python train.py --d_shared_expert=0 --activation="swiglu" --vocab_size=2379 --norm_eps=1e-06 --train_tokens=245300000
Below are experts of layer 12 (counted from 0) of a mixture-of-experts language model. Rows are named router (the router's row for the expert), gate (a neuron's input weights, with its number), up (a neuron's input weights, with its number) and show model dimensions 192-255. Each number is 128 + 24 x the weight over its row's rms, rounded and kept within 0 to 255. Numbers have three digits each.
Before each expert's rows: "mostly gets" lists some tokens that are sent to it at least half of the time. This comes from a sample of Wikipedia text that the model never trained on.

# expert 6
mostly gets: " un", " ab", " Am", " Ed", " Ab", " p"
router:143122090111115064154107117154165120121116134154128134139157103148117139087135082079135153114112152142110124138183104142097119127097107109093145131124169146106091125117125096150106112109143151
gate0:110111162140140144122133164101100109127116118132152151125084136100114135126119127142133158124112128135163147148109129160113108117121093139126117138097105105169160103159132156128171073130141144
up0:143121132127106129112132090072130182103128178086153115097162121126153115124106082105134140174120152111122070142129107132140161152086125156151162125127167116087145128150158157130101104174098122
gate1:116143119154162110138121109097106113135136081093113132138150180094117116132111139161119102140132108088132169117138135101168156114156127104141154103130097105106074141112109133126094156165119131
up1:101121122142112117129135086127119105112104122134141150126198153135124129134122118087113138134121149135145138125149085143119131111159123127112123126124143107165086112119140132128085111119139118
gate2:098107117106150138102130085101137101133161114122088133115148106116122127107154138120133129068122137157137117135094118162091122117113106178135130130093142161100107132108128134143149108139119147
up2:122124144106102104175129098102097115118166128118131125137100179118167122077098140121116136101109117160159109142146170121097171119141138112113130104113167184108172118097122109111133110127125154
gate3:139125163132124145101138108116150119150117131140158153113093086155119122045104113111107109147155135186085108138112154091127128115123114142135125121134110158104135134130163136151125156151091151
up3:156153095151122123116109126074127122138118154109136094150130122131148085127109086095138129110115116130140113132100128081133093109121138123180110128123192129146114151104092155150126123116152102
gate4:091093125181145144129134139137111155120121141152136127130142138118120129132130112136128104131137085102112100122142116143159058115154122116161093110132125101152128061143150086100119139105149113
up4:126097122115156133107121145141122196159137128110102129101139157143112121166179137112116137146123112080155127126143150148135097128136164149147148129115161156132102137132140112151089119117132175
gate5:086158093116127156153103132137108139113141092110113155079147138121147127098130089098102098145146146106101160124134116153104134142106120122117116087134146112146140097117133089148170129133129112
up5:152150111121134162155141169083129119159069163113175141111105178140120135167160189110163121135138140105134085132092143115116133073129137112102133156151141147110104147116111097092103133115182094
gate6:129122138137130069090126118113133115112105118167120142100153123120130121144144121144190128131104130147151136092105101119124129139102137082096167111135123130128163073140113158103129159126137131
up6:130154111140102124085128121121136107130167121096095138147096144147135109128139091139118145136110132115133102120175123106139103130125136176116122099128130084107108165109107076133159161105133126
gate7:149090142139148122102101110125130161151126122167138121110157102178122150140166113138121154130115092131121141135158078130079098154165082181136085134154119143164105146127150142104080119160082099
up7:176152175130134121142125110146146148162143139102150151113178145149090112101137138113110107134129136108140160103133137151089124146114121148155121137152187121122092108167170124102102138104128203
gate8:124099131125161149120146101123134116121099114105175101147121129105107143132088078118120159115185142167133078052156103144114109131168137128132130168135117147121154161128139122142142106131115130
up8:128104148107096117124080124117125113129157145140136157131139135097139131150137165141163112142113086170135172183148165125133155159133099119095103127106114113154134151140123138136085134098154124
gate9:131109135097138116132106163124112156131072115166106143130132130145100129141120155100122143113103113157181159172089113126127102124099110119125135120128098136179093158139116107111151117129163145
up9:151140130156146086125146111155172110137107114118197150101128122104108150104110135121127085110175166119148134112120172134090119163111107144133089176179127123156139170157136141153164105109127145
gate10:172159183126132115131143109126110109139107152101121143108137135109108140141130122124148139161093098103133124131126106162150120117128104116139120183119114182121132133123113090106120105160160148
up10:123175116124090155084107123120120127156138103090102135130116104081129145165108085166083103091106132140157132131105131132149137113163144114126095128103135116130131139145113167158104156136097143
gate11:097143109183129087098112137154128128113124126153092164083148138145141116110156132100151189158139129118166112151095126108128085107139091140106148119150131161153143129113140130117119107094130133
up11:116149120152158096122143093144155118131132137170095146106166150161099153102127104091094169153119158120126156174132142161123129092134105144127114143149138150164117148144127134108144136112138143
gate12:099130114138110155153095117130144174122112105141130084103147143161109112125123107131099091118133166122157046123120125115135170173148133096111155089150138154136104129110072116128133156093110137
up12:141140116110148107063144108128125117081198124136108104160137125125152141118116163096123123121115157092111161107150169136096071120134144148159096130121134117106144139142163141124143107111096131
gate13:116099125162118116130140158153185083124167099105118137124116156105135121094139113098148158098102110126141145156167138121145140118109186121163124111085126125146143102100145135172116101163111144
up13:102137121117128133160147117103092149097142156130139106167116172129124138165155100116094113101140145138119170118091120121123069112200082129113121150113125119125124133150102113138104156113144130
gate14:085151136129094142143160119111155106095066149148173129102084126095094176147119072125099184093154108161142142145166087109122138126129097116128133091163097130103115155129133120123140151144125117
up14:137095186101097114133153130094135148116140143104128132100084140148144118163127149134159110133095153104131059141103153143103077110142180098128143153138112139131148130107148139093144168146140124
gate15:160135167113110118136148133105078144094114145134119159123149123137136143138132114159156124140158136111118103097133115169120138117120100124148133122144131133110107115124113060133111135121153144
up15:142109154134144102126168111119128158121146157157130136153138126117141131143164139142143116126129090076131104157164115125123147159087084136111131132148102118114152106115110120171114126150148101

# expert 18
mostly gets: " World", " world", "attle", " College", "my", "en's"
router:115133191162144148137141137130102167100109112131115099155097130160104130132144147134165102084113125166130092101119139146107121156105121133149106091119125102125165119158083130066080095124139094
gate0:105147076136112122126114118118129126127159157126168144134091123125151103147158156138092111095129129100151116118148115115142180146118188124124169084142157149133114112126125128137122134089119145
up0:122149114170114141130167159128112118119155123141083089138135114088113139116121162159174121137099086095145109157118147118153143125094119121076151094133072158113127119178116090112147117112127122
gate1:123161147116109097150178103124142133100108145159105080137121155092113143142135153159122153116170085145120087131135126120133157089129114146131076133137136139117135144079119161107134164123067111
up1:119160137115122115108135142111111132135119153159088090121153131145098101112118126136132125125155108139138110107137131131131120137140134151130104147063175135185115114154120182124119170131135162
gate2:143147126153135157150116173191134128149114192120090104098119118155113131138121211123123107114164105148147142133114102160150115108090143140148123139115097096129126121140135179148127140117121105
up2:112129156121118160115116121153174109148104116128135115138106148110137148111155126087142136105164122091140140133127099083114133132080078136098147134070110104117147182127120128115122136149114090
gate3:095170186138146137113114151129124102147111148109080072144119158143148152119096114131117130166077174120116127121142135145126118126167135104160136089112165156142127125121096110134117144090121096
up3:147135167143126104092121104131153104143155128089202093179168123133121088125136121101140144117143134154114127141128081141120140180140114069121130122134110080123134132100122143139146190153144123
gate4:106136134103123098152125102095123137124139111146120135094139101066110128105156162141145140117138153119119130103121104075141155105115141105118135106122094139117158135136153096147156126101124112
up4:107108104101104111152109112117112141138191114147086165141124110131135082099111139147156122084129167141139127117119088074136150106124162112110105102128064158158147124168156125144131109155108147
gate5:140113154122136128128113132163133105139134167096156123105155146126151174151180126129092126127125196129201150150118156131142137121126132165103154103181158146125096097126076080092158132151114145
up5:141136131140118175110068115109165130130092153119138128161157105118116142148130115132104131092149109177117126147131130123179124148166124101092070111078133136106152131125100149149096137152150182
gate6:125110130107093109134126100147105126157106112136088164092153144134188151155128149083145146121086126192165116123115107112097141130161143068090105139165124098137126150131133112162134157141121105
up6:146109120116152117127145153132109159134154115137120115178124139099136103120090116119135103134105132108110145163181116103142145126165133138109087132119144123157129158144145149097106156174156118
gate7:133174127171114085111130154130129185102113109144109181157174120115124116140114098096096127174109121096157150160113117126153111142095125146179157171102132102124141127133124065138112116091150103
up7:138150120174135104141101135153148156098151093162110127139162114097103111168134098099094153122150096051130094122120143150151098153126103137103173173137122125127081121132125088182124130085107128
gate8:140132102122137129141128123114103114130118093089110125108088115104105160087118143099113127167094122147136141110140115116131104159100122137141088137134099144143097099126082162141162163169110079
up8:129151107151088160145187129121127168153146149114168084118116107140077110138139141101096131085089128087163136088138126148129165161107165133143148142118123151140128111140132156094146136119134104
gate9:139117147112163127122132109112154133065111172130118135133118076120134138125130106170114166131102172111127154126134127126111137104135136137118145104136127110173138155156134109100096102124150133
up9:159078140107152183163118162145155182181139137079144141131169129095116118080094134145128132114136077188087126143123145121176137112142155098139101153112094105139135139150115127142149143130153195
gate10:158137103171122122113119131147138138120150046146116135151144088103103131203147126134135152093137102148139121132123127084159161103188117144114143104089152147110147122096104112134100105113098157
up10:104152090159138171136148125153129129129072141103147146129145118110148111107128131163146112113106097125113139088111073113182119075144154116115141139132117111107143100131144135138126125159096151
gate11:104157147173114108142130105132160125065147168143117154130110111131131117141189150120131129115111082132147108120118142142129141160106091139144105128155123104112118092131093102105121117120132113
up11:131119122128097095106114145143102110166099083124140093110143136105110163114074109134119099101151136133151135101124127147108139128158130154153160109110118182133153116127102131111137161117119130
gate12:140068117076126131148138147138132126157095103105136137121135131126104132092135133171098145119114114148105119125110128152126141122133132120106102123122104126126123088127139099102074108134138172
up12:117187123173101125133129102176110171118170168140096126130086137112169125187085113083180096157137124141140109105134094162122144108128119186159162130130113141134137127112141119135157130101125077
gate13:082177151167115111134145105142135108154129100090095136152149124105114118105085113158132118154143101108118141106136122159155135131121135141139145160118149125130122105138133109172122117112092122
up13:106106150156127131154117114124129095140160063141109131121143166090120121124086140138125169126118146121114142091111179115116101120138133144082129139112154109169133128097155150119100116092078110
gate14:131159113120123121126148128119158125141131125145151135116160134133130147138118151113152149147143121149130086101105130089153097150160136107107057114129152145113156114116101128100131162110121130
up14:085136094132124108160115116153116095140120096130133128145100171129146114114133131118107115116112133141160125127147128148120109121100125143121145169127124121165119140124087132143117104102136126
gate15:123128175110103154146108154116135130102120101135121081163136140089100122127129099117160134122089099140109143136079142099144166133101106127144139149121189125171118119105124136127111151142139122
up15:115121086115151122108135086125121131142106158117104133086121137162159138100114144152087132141164150132155139113128160161108107101138161119128079113122094120100141154139155097125140104095123135

# expert 19
mostly gets: " bus", "\\", " ex", " us", "{", " num"
router:097142112119091108102106136138146138111151115116100142076108106139133136167108088127158142156162130122171133151117119107116104138139122114150108093158128110084154128134118155170087107125121149
gate0:120152098118144136109161120101144171175163122156133101123104105139108099092157137136107103096126135064147137161095151119129118129128110153137157113177154115125128146108149103154152130143138143
up0:147146156110139055163140079122141152102150131166135153125158128118118123159148088141147110112125145139062113100121135140110114147134118126138144113060145102144102106154141101116160142086114101
gate1:144132110123163090116157103116142129080118133148114155144077131133119096111135137156164113115132120115126133107095101159116115154145132138122147082103120108126156156147162117153136084139171117
up1:129154118129119155151121100124114135118168138087140080099078121142132142127144126112133080112122147154139098121138132104125103140129136139107156103123143134144131091134111116159130154133102135
gate2:116093076151104112124147176123116133112156172105110137103144129133114121116083096147124117127129121148131150127137095104148114085129130135100109115083089086134136097148157138122114137144083148
up2:134130125133123142128122179163087128122160170128100162102132144139135123079099119148119096131130075136063135132124091134149147105152131124161113129108136132124138111116152154128144116106074155
gate3:123130131142124119123134123112135071137099144118124124112166100102114115159141130125111146151098119135112080137083147058156120137137125148116101091140115130115158176122152126133099148141089096
up3:104098178138153100137125130119154101126125141154114096157129033143144180143134088118098110112139129141154126165125134094138086135117131161104163084119165134167142085165146118109136095116123075
gate4:128121108180138137169117162113170123133128080114157161147121163103131160122113134118119136162108089122153117103142176154109114142125141109153094126131113124139140104115130132115093161152105138
up4:097146141168131105163146140129164111094163116116130179142125154120124132094113130149117116152153134135194138070118154149141143090126160101107091126108106127105104127110138115122087175157098149
gate5:107183120089091096166115144145122137134131136119145104148103111119108143124126116164121117161124136097145096136142130131168120171095124120110124146162112135162069119146145102150091144151134106
up5:118138128129120094143103102137132130123111188123048107126129137112141098115153108170130157111121112100161132103128157149114123154119152106131159139124127104134099129140131131125100097098121104
gate6:135105176151120108092086170122105082105141171084118189147110141160165122148140062139142114123130057134130124136152118170143129158150140130102144162141115136154080100108155143118121120124121104
up6:141133122163130149122141088108148149119106113154110088135148146140073112117105095130138159145126165088148124138135122180126111136159084089134125172116142119110136132100116133122176126118119124
gate7:117185134112116188135141104100148142128119133146149106112145135140162083131148134119126181175121087134143112144144195107162133154102136129108104134149125127080118127131123107117084147168158139
up7:092186110103109148160155120118136090135074142154096118161106135072118098085127117063132198133106143161144162181112104108152126139117134135093119134144114202143144115132055134128136105149137148
gate8:137134119074105152141174093092136104113136144129134148160079129131126144108104143094187130118151107110150095121130158131140133133148151123101115178074133143125124083113144140114108112140141077
up8:162149133114093154156142148119144131109148093129142127150161120130155125134125118106198139114165121117109129188147171152140098115145123073144136158120160135083123101137139108137133147148154102
gate9:130107104118088131094152133092140111125168137107176165106134142133138118135107095144147110150122126162162134170134136095146133109110121112121106142165128115149099143121062068095141138104114126
up9:133102152117113079160164124139111175102114108156118126120121152093132095131127172154179112102137167128163103113131135097144151103121110150107107104143125103134146116133113123130143147133123071
gate10:112110115143147126107142133096146125138120090115103098114144074203135148161125124130122161156115101102155092101143136088179133146144160056143115116117135122098139195133128122122120156129158109
up10:193105117175121136173122136112173147150121120106120108103140132135166096139113107114104146166152088140157114116107154121087112164095144112118144097110134101149134135129127165121115091147138125
gate11:129130136090140087121130123110163133138142084089084145102119142114166151135125108177141138088112115097102157107113159138087150154129133132158127131131137125146153109152143125112145123156099118
up11:111160128085147105159185138118163116136144142111123125110113109115158168161117141180145112076136099121138135105101149146148126126149122138155095119132147125169147125149152115108102168132106130
gate12:143106112100160142126076147133125189096102127126147137148088090075134121164127102172135109123170142147138127106130135107144136118102126162151135144158125113156186113148101123109139115147184120
up12:131137097143151127113122114134144135106121175133136145104140153110123143117148140167127121157069098141151154061092119139126105087102139124123148113106191178120125121148135170081120141124099098
gate13:084153122144140120104123140130137133097090141158149092120120122131134130108123121152118124126136116145123122156161106108175149097161127107127134131135126078114123076139149132149155111087109145
up13:187139138106160127060138111080135191147147151122111115139126124123126097128101141148145101117131123139111115151148141151136114149121109126144130081138120096062146128136142112140113138118124129
gate14:127179127089197113159142118150132129170132131096091130159145111124085145143133100114102105137145169142138161120135104133108102149153108142161125104179116102090128087122129098121092141128157150
up14:127142153105087128106129115113159152112167118116113104124115142124148151127099148164120102085130117139097164148128114097128162119178119130109142161093138137142139127115115108126137112116111140
gate15:145170120137151111166150180108144130114151102103091128112102133129136079142102132144166075140150166181169087110097116143134105127117146095135120146136119129138126141102134154121132135162111119
up15:123106125172110140191161122136141174135121114094094132129116140159124127116154147130115146161129100163113109121136166166115117168115123146140091141113126146104123112123122130079150131098112104